config.yaml
n_layer: 11
d_model: 256
n_experts: 96
experts_per_token: 8
d_expert: 32
d_shared_expert: 0
activation: "swiglu"
moe_layers: [1, 2, 3, 4, 5, 6, 7, 8, 9, 10]
router_score: "softmax"
normalize_top_k: false
routed_scale: 3.46
balance_loss: 0.00235
balance_bias: false
router_z_loss: 0.001
init_std_router: 0.0172
lr_router: 0.00174
n_head: 3
n_kv_head: 3
head_dim: 128
vocab_size: 32768
norm: "layernorm"
norm_place: "pre"
norm_eps: 1e-05
positions: "rope"
rope_base: 10000.0
rope_fraction: 1.0
qk_norm: false
attn_scale: 0.0884
tie_embeddings: false
parallel_block: false
init: "trunc"
init_std_qkv: 0.0271
init_std_o: 0.0
init_std_up: 0.0271
init_std_down: 0.0
optimizer: "muon_variant"
lr: 0.0034
lr_mult_o: 1.67
beta1: 0.93
lr_head: 0.00663
grad_clip: 1.0
warmup_steps: 200
schedule: "wsd"
decay_fraction: 1.0
decay_shape: "linear"
final_lr_fraction: 0.0
batch_tokens: 32768
seq_len: 512
doc_mask: true
z_loss: 1e-05
train_tokens: 278900000
steps: 8512
dataset: "wikipedia_en"
Below are experts of layer 6 (counted from 0) of a mixture-of-experts language model. Rows are named router (the router's row for the expert), gate (a neuron's input weights, with its number), up (a neuron's input weights, with its number), down (a neuron's output weights, with its number) and show model dimensions 0-255. Each number is 128 + 24 x the weight over its row's rms, rounded and kept within 0 to 255. Numbers have three digits each.
After each expert's rows: "comes before" lists some tokens at least twice as common just after its tokens as in all text; "mostly gets" lists some tokens that are sent to it at least half of the time. This comes from a sample of Wikipedia text that the model never trained on. Tokens count by the router's weight.

# expert 24
router:144107149147136101169173079161120177124125163130126118092139110115152128129156099157136085112157122151137135119146153120095135146152111157125075074122126139116116133110080114130105082171081139158115141159095124126114106205102121090149092110130107160090153108147116117147078127095133107111139119123119109120154143148140126118162111109189156139119133144120127136093112131149132099137146166165130136076127141153113162120146166119107133110136111146136109119167131135083086105084133122162148143106108135102140109122107099155107132088115168145175154155123120143111159085144126199103130136131117167116121126140129105111119150123103125154115131120149141087156163133132118135179135096135118132132118136139140134138099135116121066134122143149110153162107118132170113124120092168
gate0:151119146150099143125157132128151102124158170122171128114144139166117137144148105139123106140123126156141104142152129100143109095172106130142137149128117125139109153126136132157130141118122105102155115098153130135136117164147111152124101156120137102116119112161106134182147119147145061107145097066120133156095137115099119099132149171132149103120086099123108132134122093142127092125140136089193116167146117118109110129124177083119167144155067135117128107134110130107092144142091125054176161145146125157111067144146145134151128078144092108091119127143139110118155164139121110114130136135147116149160141159115146110140079165078126100156104169110166123119116135125124148100091109104102128107128104134147142149096131135111155153133131173077141082127139094125122117127143082
up0:111136143120092100165103111126136128130124115132122085132133175130106189123145175152111123125136111151133175090129179126108121148132063138155131083168153119173126093124146040092158128139116142119161120122095130130099098128145117132143141129118114067141132145140158116147119102155124162125130175150137097086120143161131117118146163148156114138121115131127141170140149103134145149110110110114145157139132151101109098106134098139146130160130114108121067118155128095135142107138132126156106139138143138129172162090066118118118128109149123082147121114127120124132150128169128105140128134104160147114114107119113126121104104163123138163121080107103127081108149107143197153186125119079112135107097158165134154150120127129089115171110153139137106108122103135129082116130142112
down0:156130167128113101103131144073142168134146088130182146095110129134071130104119108150100112109132126097129098129135142132179102140107077137121156110127139093151156183143070107108150125099100127135163107142130134152152099159138123142095086139133128148125145166128136113115165114174139101156111100128150116108112141154143110109107147145139134179088095066151123066143153071120089122120155166113177146123134117138118097143146152118138151117139120118160094103110118094128129126127096150136108138134143123115132123115117145129160168150141123148118114137140142098133113140150100140114177096129162180109165129133099152144146168142083107156104108135147121098089108131136160171190150092104094113138130146127132134145125104110112113108121137156111125152150104133112104112132159146
comes before: "==", ", ", ". ", ".", "-", "==="
mostly gets: "also", "film", "See ", "season", "world", "round"

# expert 85
router:091120143132143123146127082140124126103102130124121117095127108112166110131138072114124126111106101113132125151150170127104111146124139155133095135114140141120097137118109083117134127154118128123105161183138109120129135142100181153131102122190092132122110111135117115156090130117161131109118097135105125156155145156127140130125116147152117124155105117118143114162111108158063153083144129145125121134109145132119140123156166151153164123119161124194139141128088152079098111098133115148165128124103146137142119074157142127129074141094141087126123173111125111111169149133137214102192173088111118130112134131136110095126098141121127147095107168157148095151123152136119158109134078101171147149157110139137124135104133075140097102113098120129141164137124164156107136106092131
gate0:136082130102105122101155145133131133142100147149128165091155122136171139157112145142119100147148171144118091164124175126123115110135132138142149164131122117120084105139133076102100066152092100132125174140146123111102134099104188123079133110152103129108138126096119136120124157105114165141146151148092159104095144173162146091128121101088114093131127161148075086115119125158108116129160127153139167126144124165081162146132130108114132144119136119172161130097120123167163130109126123119139169100129120107137135129131112124156103112135156103137071135127120163117125120131132128135133148152115081076126100153146078153146143101092104116122107156076124107140146076105160129129137161105167124150103153094087155116181144126118158132129146128115134100099151101125136122136152146
up0:115125114117127144140106137149148159137145139135092174154069085066107125113137095118093096125106111124121171118146159108112166136143165131125093113114153146115120134089172132113148149134105135139111145119122084127133098123164146140152126161165147176137182149156108119095105174078173117144100073115142148109149122119110129152109130075147140108138133100140125117167112110111086142129157132162120081120144150093110070111122163119156142129127111125142179124100108100145116127121126093106121145155157139136160128125142121111154101118110150109103159100114121093105142099150152100121191132127103097134159128134129126124166097152112100137113110154113139126104143147160116145124123063107135116109147116142111095139155166114134087120099156111091148128174165162104133139135129110
down0:149129160147126142152114151157148125099109135124117106139131152147112154179098117130131131123104118106108116139110140154119176098122084131132136165157167116193126125112171150100076116080126105171127144144098116185138129103126130117110097147126100102121156122130152149113113141129105106163149089141158089139146147114138140124083108126117127098181078124144134102126116128127123113123120133143118153126152149116138111104121152174139130119163131111149128106109122132134155127117156174152108138143171123131142154173130144129089086141132113144136105120104080122137106085153128103108132117110113104111155122141094172176109112125129102130149091119093204195184134087072111098113120123134153146140168113143138114161135139089117089099161093119134121128133126093120120081148116111
comes before: "| ", ", ", "s ", ") ", "; ", "("
mostly gets: "ș", "ai", "ik", "da", "ie", "’"

# expert 95
router:124092156146126126164128113124103169135103138128117113100134131111124127127148106165120075102127134172103150148126160143147135155108111137084099114135118131092085120103115095137130104146081118120127130165111083118120129171152156112128079140155105151133138137154103083126121156121117128127118104144139144144160109138115100127179118178144158139127116098114129128124130166140090113116116146182150100111144123132119184137127156102132128141167137137177140126138116197082117100109148128121141144115100165114123092118134093156107096115122127110131157148148087119108170120139184206132206143141139151110134097161123112132138100080131135142118115111153136120161190122115097151133097104111132119151141102150181113126125130110157104139109109094123148124141117190124120119114114129
gate0:111121118146160119109146105118124164146119088171132111088163157162129156104147118144133124120178088102130129144133159132126091117117083078136159185141093129141091121113112088161108089101111096139124117164153107157130100150133182141124122143129128143109129089138151113141123159158124097163140115185141122124133106100151156142170103152133110121075122107100158137178120128113116135141139142114144144163178111112117180125145117103117135114137126120142139107120107173136109124148114116122090142175147109139089106132113110084158138105106094176114112144144151122144133123141081139113140183160126129130123119149082141112127111151145135110114113130106142161144123117125171101079113108098110143107148115157142172133086114133153144110124087181128147084131145097075125140125148099
up0:130093126095105168118161095143167129123108179125127122124110148171155144117129139134148130138112131105129123128114168109097137098085088122157098139053176131104110099139123108138121152167130159133123118155149155113125106112111160168150145111127105134109089161133172151071152148132146096128206111106152130123138167128122127112173153125170160162078084132114105148124138140148133130143132122081136129140137120113118120128195120144145101123146102093145112165095123145129146154152189149140100101093114143135135115125131086151133103128119131129108136130133152103139113120122111145133153132095139137070143150129084125127142147166102121169141149172123096117160134097157112130155143114155124111090163109113097097098135152105153142143166133122118099130127183087113122131123110140
down0:126135122128119098162120106103139136129088152101111153116116095108089099131083150092104103103136109114153128115147091143119112115140128143143152177123144129134121135093111160192133103155138107152135108114093103107101129101120175116100121144110175103170148167143162126127146125113133125141153157136136145166106156110120153089127131150152102163133077131122137158117126104106088168127106152132111119158128160101109161142126120164108110132140099099117087138132125100165081124141177167100156126092121132140115097157092103123187121120149150126138176139144133092151098102102108130106128121132148121093097135151145113147051127142104117150149145107126151135133183124151115149161176131132075125136106135140103155187129173147163120129147113133131131125174113145116113113139108089
comes before: ", ", ". ", "-", "'", "\" ", "en"
mostly gets: "an", "us", "a", "ay", "is", "er"

# expert 41
router:128128176172141147138183145145129116118100132129159122084122054128120092158142108132137111086112109142118149139157131103142113133109127130121125108115086162150068147119117128114132130138121108139077081155128124124143089141142152115141147113144119135102101126120102083127105157121109097134154096124151131111139099150147090084159108145143151136152131096159154117131096146140093089100141156144162173131146188143084152131104103110127159115141122152156137138165124140065113103124133132122149171157090153118149096112161096108125148097139142085098158128098142125129168093131161143147157142101127151109093109188096135123119123158141137187085098125147123114167124143145116137122123092116142151131135149139121152087105120087119116137080128116126128145092154118143105149126096140
gate0:143125146107094158128140153122145107112160102147141119116151136138143091190119091111104132121130141080168120134121147122133134094130141108121132116109106165157117114155118135135107148130138101086104130170134152159108094135156104145142092156103116146140074134152146112114139103142081107149087106115109108147158201115113127107154075103140122143141150114129158096106120178110074142125145157127126164174099095131118138134103140142147174143154096157121136135118119125126085178168137158156107125113096133105120123128119159092100173139111133145141146102153108167141123159144132160113120125121132178124137079134108112164111128148166106154150156124110142146180110175111114118145144081065112180115164167128122135137142095083120156148122127129106139135116120141130113135103104134
up0:164124120142092180111146092152104143127113159116150166141139124130136117133136124147095141129154134125158131127113155096141099125107114101153134106109134121140132104111111125112143145083120136119138121118143116095111144170126156115150128105145106095154143124167103105136062134134096152096160143126129160171111134125106128081166133117124141150144123072118121151143135061120127090131109130104109133122104139127124107112121150118116189148143096126142124165084111119134110125144111124103104128112127155100131121128144124116076142147092123158136151143106133144140135126129188177096137084170146125134158122164116114176176111109093137124104091141125129150146133164104157156116065134151127098114151079146115138202096131119077136113110105095104092172146151162149106120152176101
down0:117125095095123143089147108114130090108105134170091133155108070158162091146145105100128109121120137139130124125144126136174144114142151120137156154117118124122129157145151158132128171138139127133111157116126148121119122178149111090134129094118126097156115141142102129156120131143131126102132114145131126145145131143126148100160099074123122130135146155143121131138114143118126105158105141142101105128112128155125113123133107166065160135074162146134100132109169131133141126101155104122115065140129115143140144106123156126161139142154165132072166134148175105128109120103090097139165128109138111166195101114125135139156125102151153148149134070070124124132115133167148115119128121110111087162158132143153113050122088125148183162167142105145152126092116160107114091142062121
comes before: "- ", "\n", " ", "\n\n", "|", "The "
mostly gets: ").", "\".", ".\"", "published ", "ISBN ", "none "

# expert 73
router:121103156132145113149149117142095110132092135098154115095134110115127071130153104154111139129132118114125126179107134131109114176108140135154132126127106129149052172125110144121141127129110109155123119169154121148143096119101119093154158119147122116118101094131074080141088121091152138105133097108150118116114085163149110112147106136149118150146143123124171138161092146138134161122141158138118124122169178135122140132146142124136132137133147133148140158164108148060095115124142130125152192171059154126146096140135111109104113099122160096140150114139129133105135106103176160062179134119108104101101125112087099125114132138125163175083113147169141129196115133138116136155113127168118178112138146137143131115113149102149116123107116110125112133158150149126114156100116134
gate0:148122157172087127156160112092124141112114144136129117100167090156160150097182155121096100081124145107104117123141126107136147129125098115130120125124137115077144154134156153103094146121090132125152122089136100140106120177084124159152115113114113098125169120134155088154161108127118172135152125098109133100136146158144112172106127145150141140097115090157134168086097151133117130101117134096133139143180159150131084171148113123106164159135145114125110128123136079145061129073138121139096097118106126135129126115147118135132136115140143102104122114116158125134134131140141116104092151122157164143122144100116163037116134103089106168131154135133120110105134126154148163124165103117107125147110094151122104114119123138094161179120118134115119170117113123141109152093174163
up0:130107125117086128104113135145148116105129102103114113126135094107164113116115130099172155180141060148152123111145123135144113089166095137092151171140120164129106161120150170129130057143135158110127083079146150145120117090112099155130060104131105120151138109086154194127139172167127091136144139136121122149122101158145126144136133119148127125156157132110091140162110126150136116167136126136136121143125117165076103135127097101134123107168121151113121131161114140162161115100176111165143104147119123121118154097150154161142072113120131107122144082107138122151121120106107118165102130105096116105111148134111105128141151134117140129167127135152126126166139131114145150144111140147123115137153151091135126103095088168147138117095131156131161073155097127154150177107154140
down0:128124114144131164123117097063167141126081125138106148147140087175139123148103137137129141118120123131116143107149145134135098132157127109144138107073119134118156137127173124103070098140115129123089146154170140112141125144102168178182146119133100155156144117170116108111094169105134110153094130130112114109132123111119113104181145120124110100099152122111125140165167090172133138098122133129110124128130152160137135123203149105122119109134133127118121164124173134110122151129129149102147149144126154109094132118170099161128110079147125105126127107122127107159143117107153099137094097111155137141120163112102128124118096100098116136101101133113120153125149145118138136135156162094151119123146092198096165109174108081104072118181081129173134096153140128144123116147105111
comes before: " ", "|", "0 ", "; ", "\n\n", ") "
mostly gets: "China", "MPC ", "Romania", "America", "JPL ", "Israel"

# expert 38
router:116138130140113102138177125148078160106116158100115120101134078133166125142148112166108097109134113147144161149157119138080147166137132130112098121076130124106100138124111091107112128186112128158090080171145107127139152159101127098140112110124146147131113129109131109143098147107121116103131109125123118112125131177156110105150112101162177135102173132099135118113136144125115118156128139159125127068127145138124137143164176123108140140131159133172135097167099156077105093121140131127190134147102169147141083147133114151148116117125135117160129185141092128096159118132134161068161164132122094110110123131145095140110110132081149182083111156151125087178146138159112126117120112123141119167126128139120129116144140091138080118119097139117122159102137148129125118098096139
gate0:188125117142158103167134116144087112123125146173148067160164145144102182164117125116118151095119162121145127119130140125110128156100119098111112121117162100120163130077146126116082107167122164183115087127156128098178136126122074103121093116127087134182171091130133120114077126099173118123147138108139124131129113116110135136163138114196106130139170169108134104131139121108106130124114120169131097130124160101116134123124147118126144126173115143151112121159119131115110125117116114149099111139089135098100120150132174154191104105134136120128152128138099135111167150130133118146104106120095135122113120148137097092191133114120142084131167111080127141130133135140108104090118105108137121075150091152152129111113119133101152154152141143131153141103173110137117140119107135
up0:111150142103134140140151139148176179123147109149153108159113134137141105138111120116139121153134145049163068129133113084122136150129130099120113141136147114117088118126143092162127107099125114124171108096139109129122125079112115106127123089148099173103149090127078155140159133158129125125130098144125166154115126137090097121137124141158119096112160108120121133128158093122134150094125116131139112160155127134125134120128116137117119128129114123085153138179114088152122133084094152137147107141145103114158116156091157172150137124136120119167119166137138130104079161114078160130158129166102064097121159120169134094185161177100118135119105168126149099154133119105127110126088148110158174162085127133097140127120119110164121103106168099112142121101152162107128101112133133
down0:141153151089136142123163147142109140165121077125104140121088091103154135124140182129118165095165082107091116052135148101096128110119108093133125146141147106136089102129163134097173132178153133185127131124121110135138121169138178125143152116142179115130139089125147139107128151121174140144095158136138131141135115100092119155089180137143143142134147134099138113131105131140108135156133155113115121158077118168097112122142133130138126124107149140160126116131117161157075128125095140150159144148146159141124111146131149211097118117122109109143137115132123061106150160136119137142113126128112121108138123163139105095114109112136089100124109119103132122134115129152137098107120119154208115131152151114154112091108081146083115111124118100141140089148110130111133142101126152
comes before: ", ", ". ", "\n", ".", ": ", "s "
mostly gets: "year", "City", "world", "University", "USA", "College"

# expert 71
router:090136112170159123124126135169105088137101115120161133090145103134157103142136105164127130114125111138122143193136131133132090184107136151154120108072118156130094133124080147116108122167146092138087117139150125127139104126115144141139151131144141150116089082112117089137109153116135121152144085106151107101122110142168105101158109094144098144127076104146145114145103134136115127121133157138155164102134164168116159175121123119122154099143154148149128153163074182112123140159144104143173157139095153125130126131155102089110104128124141116136147155085121145105143092116164161111189129130121100121113102137085108107128105132135158159074116153170123134172105131138113153161119115166136163118132122153143133106129130064137101109089139110145109169145138138154127130107104135
gate0:142166146145116117094110103149133094141097128112113137129144116115145124092142177135167155146113110118173165139160137164161112111116122161160170106092142113111085142103116120111097151159123102096137141127124135104119133132081141142136117130117130122131129117113143141145119121132143177131128083142086067181174130107123125126167148140168132148119115148158105143121145132110145094111174123149102131149147083094104151173148087124102124118137129131079137149106133140088114127109156068154112140121103151178113184138125092101101144154070153157139129118127086152090138171124083132140125148128161133151118116071122152101121105153110143125131138114134133140154118107112126140149174106111129160113164110144122133068116125095158134144124118121097138114145100099153130159143130186
up0:086136103094097100094141130141147143159091102077101123091123101132122166118120146104150068124152153143142090094169146144123134133170133144134142125131117143104125136114095093128130101151143139132128114067133119152141105094135089169119105156120094126128111200112171152109138163150129122125172120168099129165166149111148134121127151104168132111128115156108122126139140102095159153169082136138144175103137131074110117149156093095100135100143121163099128133076134114098118157144139084134119143183130174141103152126117116125132161164120133146095168137125083124155149135128109143158138120149131145131145145118155152135112127141116130170112126130129163113116124139135150114139107105115118143153064082110133144076132098132143130155151104136146166120142110166144113161115156122
down0:097164110115148141146134183145140115143128168131099121099134126139123164155126098139121138103102133130113102093084130167130140073142117124111115123164111121135133097121175135086149108153135154151122098143116092151118121107106134174089147119149108148133142133134196152092131135124155123188122145158110136181162116142146150072161149100110157118122115130117140147111125105152159159101104115154132144128135141117084077139167144104141095151111146118158136125149094061105116136149142103134132143138122083123109161091096132154097110094131146175133148121150117120130124119116100148162105120133099120136149160133122113117145113163109099141136088132123142128121116148118129133102162142114111140094084150164115146080094116137154081181164146170108114116097171102109081136133107144
comes before: "| ", "|", " ", "(", "; ", "1"
mostly gets: "Animalia", "\".", "JPL ", "±% ", "Arena ", "—; "

# expert 19
router:104111119150113120129144118175101169116125132168129105121157095122141124179136126128134098140174107144138121120166139133114163129134120122089138123107091152118110158092091114133095122125084092175115097168118105136130119143124131100146135105156118127117131136154098114161135141150142083143132126087127150131162149140143118135113086115133156092126143131156150152102108120161119102128171189141164138136113180186084154154156138089096177092165155137120176145123124150143110106126143116146184137128100130120143179123113148063116144114128154092151108155111097109138125116147126126140126142107116103084114094152094126089125110148135160140105114119132124137143131145173109162139129099112125145156128157151147143105121145105161113084088134117108150119081094122163075123084107128
gate2:149139105124123138124100093078136109117123124122113122157141147147088124112125136141138150121161145106131138181134132129139143153110127089101117144100144116146104154089133135144126141143127076142142142072124127104134146137096126158145122121123109164085150143120172150159123171132110134155136117127158125155156154087095126108127199089141131111173159125094114137139158146086069116134090122094152138121150100106114087140126129140108156148122136164110169122127162122135117092154140146123163123135113169099116095098131103112107081118152158114095090127132132101162155131140100128140126120142131122111106137087132137112117130168177090040120101136134126141176157094117079140123142090129106136151151111105117146168146110121095118114141107119133131121099099172119174111085170143
up2:094120119141134113106145113126112152155160100165144135109118146124120120135155146108100141103154121121128154154136114126127102163084133130084104090116101153199146122122134114162095141156091107137165111104126192103127144142110104101132131130148116142042154165120141119110090118090075164110120140178148168161177115111123132120075126140080172153151139087110115130091129104116103134152161130070157136119135116138092114138106113124134145146124108131127121109143184132115147144137100105147136113144126148126115151142143166126125153115148117145138102110083119131130115118126110084162148125180164105108129129116082124136153109157140145076088141119146144137156110172170106127133083126150091129130137122145130117132159162150136098127082139141143135145090116129089142128122136103
down2:136141146080143096131144114150109136140162111116104113110120127092137160108110128134131121087142144117109133143154125112163157134070184079128150128161109123118160094126137134119105077161156111143114113095116139110133105078129118157121122157136156115122143101115140138114146112138114104164165132163186096133124173102144126038123129121139108140187106169173140142113128131113131138133153151136105112120096123115125160117102175086139105155087129132129132151109151151117075119101125120157128120135109109132169135127119144159121076121110116111098117107136088150114113126121179152092099147129126117101150134112094167104145103131184118153134168121184168153113126165146132134127080122152127103157133138121134114120109131127155112120149127150116117200162125160100123134104115131
comes before: "the ", "a ", "to ", "in ", "been ", "by "
mostly gets: "was ", "were ", "has ", "have ", "been ", "had "

# expert 75
router:131089179164130123163158122171106144103126153134072134108124136147161112126146103135111065144175121129138124121138140145090128154122118144103091100125117111104101118136093112098104134173106115162136099165170112127119126141111160104154106098139086147098118128135103104172121157130138121132156111131110151140154116196145129119152086113169178122107137105129137148117111130152158090117157195142120153073155144120131171148155180116131141089119148137139148145148121175094103122083142097158139153151110116096151131123134105098131077105126124112126171157138115097125140095142137189073154141138111110115110125139118113120081132137112152151103110125112129090159151110138121143137149122128142141134114146134155140114110137131138066096129119129091139179122136138131118154128119144
gate0:164084119123104067115099163138119163145135120134150104149095125100142145155137156127152111132142138134093099130136110111156140094115134129092106147160121128135136137149107176170144079104121153147160168130132123166073108129129137137147106128141161163131093155156136143103147137195133129149115175119109125106121149119126143175126087177101136143170113112098139099129157151141135154115134161126140124144121144137126075137094129117078125151137153137166124119132098114182151173107131151144137138085116139093109162153121123088110129123192131153121106120147110144129173075143161101115051137136093146161123140136109166150129130154104104119144101116110106152121092101126110143106104067093107117139168120129118147106119138144139140133134097143156149121092111127144127125148147141
up0:130104147131139157170147134136108124132106129154105105104127111156127149094136129096129135105121143120197122146107136136169113151123114163126086108113104130121102139148159139082178162131091119147079115128157096098181122103135113110118121140100110146114124157156093173151094098107115077116129102153130157113109135083101125182149100139123134153143145120133172162144104145107147125102130082151168138146121118142163154147133116119164121084100116137084153140159125155119125137112167120143136161158132131131079119156173126131119127110157103120115143080121134131151108069146104093132135164100099125121131135120083114133134110103151099082093135080156155136132155122143129103144141113143142132137145137125100080114083113115131124083123134182156107150104133093185132131153149140
down0:109124153160168106144151101141149117154113133121094113159143129090135136141111108136131149098164141123088123138129120118095130118126134151139111105143106135116121090164115151131108137121144082097118126159118139140128113102107118150153141129091141113108122148143127122113152148129095129101106159146143145117088084143157125120087178137104131130125138133174140143134152110176160165089137134133150135160148158133118105122116121144130155141164128125118106132109145059135108107168115121130137121151141089171179125079151153102105121113132140122104083116108101192113121153171075119136179111125122135137113100087102147097177181110098131122144146147196060112136125133161144108158091163086170135129129126140079125143140117168133141140089158104120114097081101124138125134105112112
comes before: ", ", ". ", ".", "'", "-", "th "
mostly gets: "century", "life", "California", "father", "government", "later"

# expert 17
router:125109122149128138134142142113099111105094125119100124100129115112151098136166098136135131155142099138122132186105110135119097129070140167162096124121131138131074163120138117123119103108138115178122128147173098135155103117131130104149115113149110120165104122111090088162117146112146130117116106111131148108146090138168124120174115136128136117134141116104169141145116177143112187105151153133136155118152155186118138132120117123115145114133118130164147160153094124067116123119132129121133179139102133131142123129118113124081091108113183086155142133116112140077141132121172155078179134126109119116078103104134094109120146120135135165100089174143154100177128101163129149137116103148121157144144145151167168102136157088153100090094106134120138168170134150143125172113118112
gate0:106139140173090084123142141116139134103094110112138139121135079123134119123114163136153108109184093108131124117124091100135111117147147132118115148106091156173100141180091160141109147158102178121145084178096099133145146140131150102129111119153125119143113147140113145144105134149168140124140154165111155119120133090141117086093154134153133123116169120141108149085108119086149127171082160124123145128131159133138173156152130143125125121071157127132130127114112160113110086122137151116167098105143115152136100109134093153140132157120164110103117127106156114123126148121157137139111154121113124120147130107151081140143105097142173131106119179132080112135104146160140136123104186105077160148132117102144117111100123101179139150156077102111180094096177150140133096125127126
up0:116112158101111166124107133104083150136061128144140090144159130143112082083157120118086135136114091083104174159144153114113110107099129131145152191060166125107146177125102128117113106147113145136130128147126154141116141163120122147107115130107152109152113125109133159104126114134140130090151120065152160126110138148116148146158114124120071167114134117166149113117132145083104117116125100090127099130120151142150120137132154153128143123150155117165152112158084124116144114133115156121091134159119151176130145135142118150132113149147132090097164114138151145142134119113110164125124159109146151122137135112119151123134135147148116118130180123111157129097134132166155119100176109133088118159115125138115105184124150119084100163160094148112158075087148115106155185136120101
down0:151098088132132167126100144150165105111146113170131127149130153128100126085165128130132120203139136076090117140145168087077120153162174093130116142129165122111114177131179098123124175119127172132136146137104126172153154089138129181131149129105114109168106130126102127114170097107109147120121118139147130076096168149130135135118163159100135142127109130140131133103129138145160126125128098108135096141140107114137105109112125139134085143155151111138142117117114122117093138115140130071109124135147126137168114102157122137126123137112140099111179120123117100103065092119122116146121160083162139135132129122127113114131143111108151098193144120092133117127123122099158138130155138114152108134069154103116157119169154154067174128123114124132136105114147120115121079141167119
comes before: "(", "and ", "was ", "of ", "is ", "in "
mostly gets: "sky ", "Baker ", "sen ", "sk ", "Hill ", "itz "

# expert 11
router:119125150157120124107152092117095137122133140129127116116149171100159126134144112186142076095143126170135134126132118118119122115133113143112127119129111161126115116131069133107091080140090118145103127173143109124094129178115129108148102134164122156096109123144143105162086124078122109091115105128131134183131121130171122127128144166188139097151128122128142141139103136128141111141133153173155129099154113121150162122142179116133133102135144134108163109134128154113073083140122123146129088135113109151102143114144139089069124069110093132194143159147126103106137108140148185089172143092105110129102095122142100154104090098112129131127128129139145121143104117138126158159142144111144155146159142147133175120118158125135081147118112128093112146114139157131100115084085175
gate0:103113162171114176106132090141134124135128139186173128116117148133092124153122145147122154117107126145094164136136146105130092156123112124127119131137154113144152101137146123095101111141105102088139075155110140112094135151143145074166143105114120157118107098148122127107119134178119126161100156120130100123145177102086120146134166112092111137124117148130121158097100119140167118094092096177155167150103113143155141109173076142128179115146073115164121153148122112152103089134154101116157146113102130109095144088103142175156159108106151109095100134133120142138110137157117137132145125161146125133172139123128136112108149130143096106132138155179123172119162158126107165130129096142119124114152124118158126169132180160109101130088101149132150131139104090158148133104127163
up0:135149118117112115137089162137136142127140122121122132177119118096150107153153153132138159160136121149116136151133106169147126131115171104137125120149133133146126163152143115124167152121103088117164147137185118123067085113163119127151138076136142126122097125088158122174124164128122157097173112138116107109146190152150094159089092175119109130118136136141162149091131121142126120101126130145093186137128113131126143135106090138159092131141122129147142146111156091126174148126125119083171125153064153165165155136114130160090107112105107102126120094097138135109121121112139130169076114097097096125123121154158105141109133139177151119103154107141143117150133139151097070136131091122118118129095136096113097118122124128131098117104135154112126057133144137163129134170143149
down0:131123127153153127108134105177117132160159119101087112134154124151156192098151144126106086125161130150132162124163124111151147088149143123133129130129114131173132103064125107109105110139155164113164144148164126133058142130143162104091123115137119100119115114103119149134143139119092135144146100127082108148142152141143129138154133149119145138091136156122100141099141121142114119112132092165118146142127076134115115076137127190171183121133105161146079111116100153129109115136162168139111113122135123111103102187134111095128104060111133113068143125121088144125069133155124123169108095153134123116142143134137104127084114091151135097128133154116119121127138089131160114145096137109094127166156117103172140155098133165135138145143129125148124143158098143121083129131141140
comes before: ", ", ". ", "ia ", "-", "a", "o "
mostly gets: "cin", "ul", "ism", "Ex", "ah", "ill"

# expert 9
router:106125144179135118137138147154120151125113131106137130085139134106174129137133111153128107141121122128106176139139131123105161134125146126155109125109108160122085133127122104133103144168130127148121117155116116108169128120117112126163095117143126121115141113120128140126143135105126087130156111125086109141118148150165120100186109131156164108146121135141152123144093166139116143103144142117113143118131142156105149143144135096089164104134140164155114090113127146108089097130177119138188133117093149134103100100111100106118106089114141103109125115116096181132165153115158159129156123045097153093121078143140163080158077068107135202091102134132107120116117137123120156167107128126156184111158165130137134098156149115165098118083132113074105151121115136139124112113131161
gate0:112168138115103111067131138155148111167138065120108122126128129112128123150148127161119112165121113143136147089136145093094156132079117071143109099142145154132134124120110139150116157128101145113157130087122127112145143135117136161135130176129119132142113142162133090120105121146125133121102121182118157129143135132138120080130085135129175110087117149145133115114170127093122130119118102151097082124100082111148110121125168098122098107132142134132169129105115095111129114102171149162125120133142136106105136102151127115139128092093103132112155089122120144114137118154121162130126139114108112112140147131111090130135116125135141074140148154064079130172150122161118138178155118109104117138121111175163126219117155154157087055099099130125101141122146125128122118153165160
up0:122117115169110153155104140108150146141125135119129164128055143140087128080117087085138128131135123098105115108157139095121135166153117143157122125118115126124144118147134144091158141123118081156120117148142109083118125160115125129126114138132128157104153108110119085137135146123200185123175147085130144109100126118148094170148175116107100122116178154114121123159102129165113137104138119126177120156119169086086108150145151138123127072149123112094117154127073135118111126179123143118137083151141120119139170109168156146149140121165149137137087149145098165128148139089164101091146118160145101134139118131138121132163126141133118119119132104128081107075097146112117106140100114109153094152152137129071148111138127124078151159164133142121112143140149119102128139150110109
down0:107144137125172181111135084179148110129107180145127117155097107112130150150123149094139146101127113124143124116124104110138130130137148133100163108123131161098098123127131134133107124148116111142110138149108123114158120089105150133130199115136127130127159112140144192165137122100156118113167099149073140141168118108134109134112145078123142123132089134172065109106122131071148151099099132111147106129166132162149104121138110103126098087118139142136129146144126123109177169126148150130127124151155097142130074177097089108112147158143153131136135148127120136148085148126128127165135123155131135132135168155149103154100120157177142128107122122136125104146073109132094144092111081111129158128125138130129117107161152120097104101166106141130120114111094143188109063118085132
comes before: "| ", "|", "- ", "Votes ", "′", "; "
mostly gets: "|---|---|---|", "Votes ", "sl", "== ", "Candidate ", "There "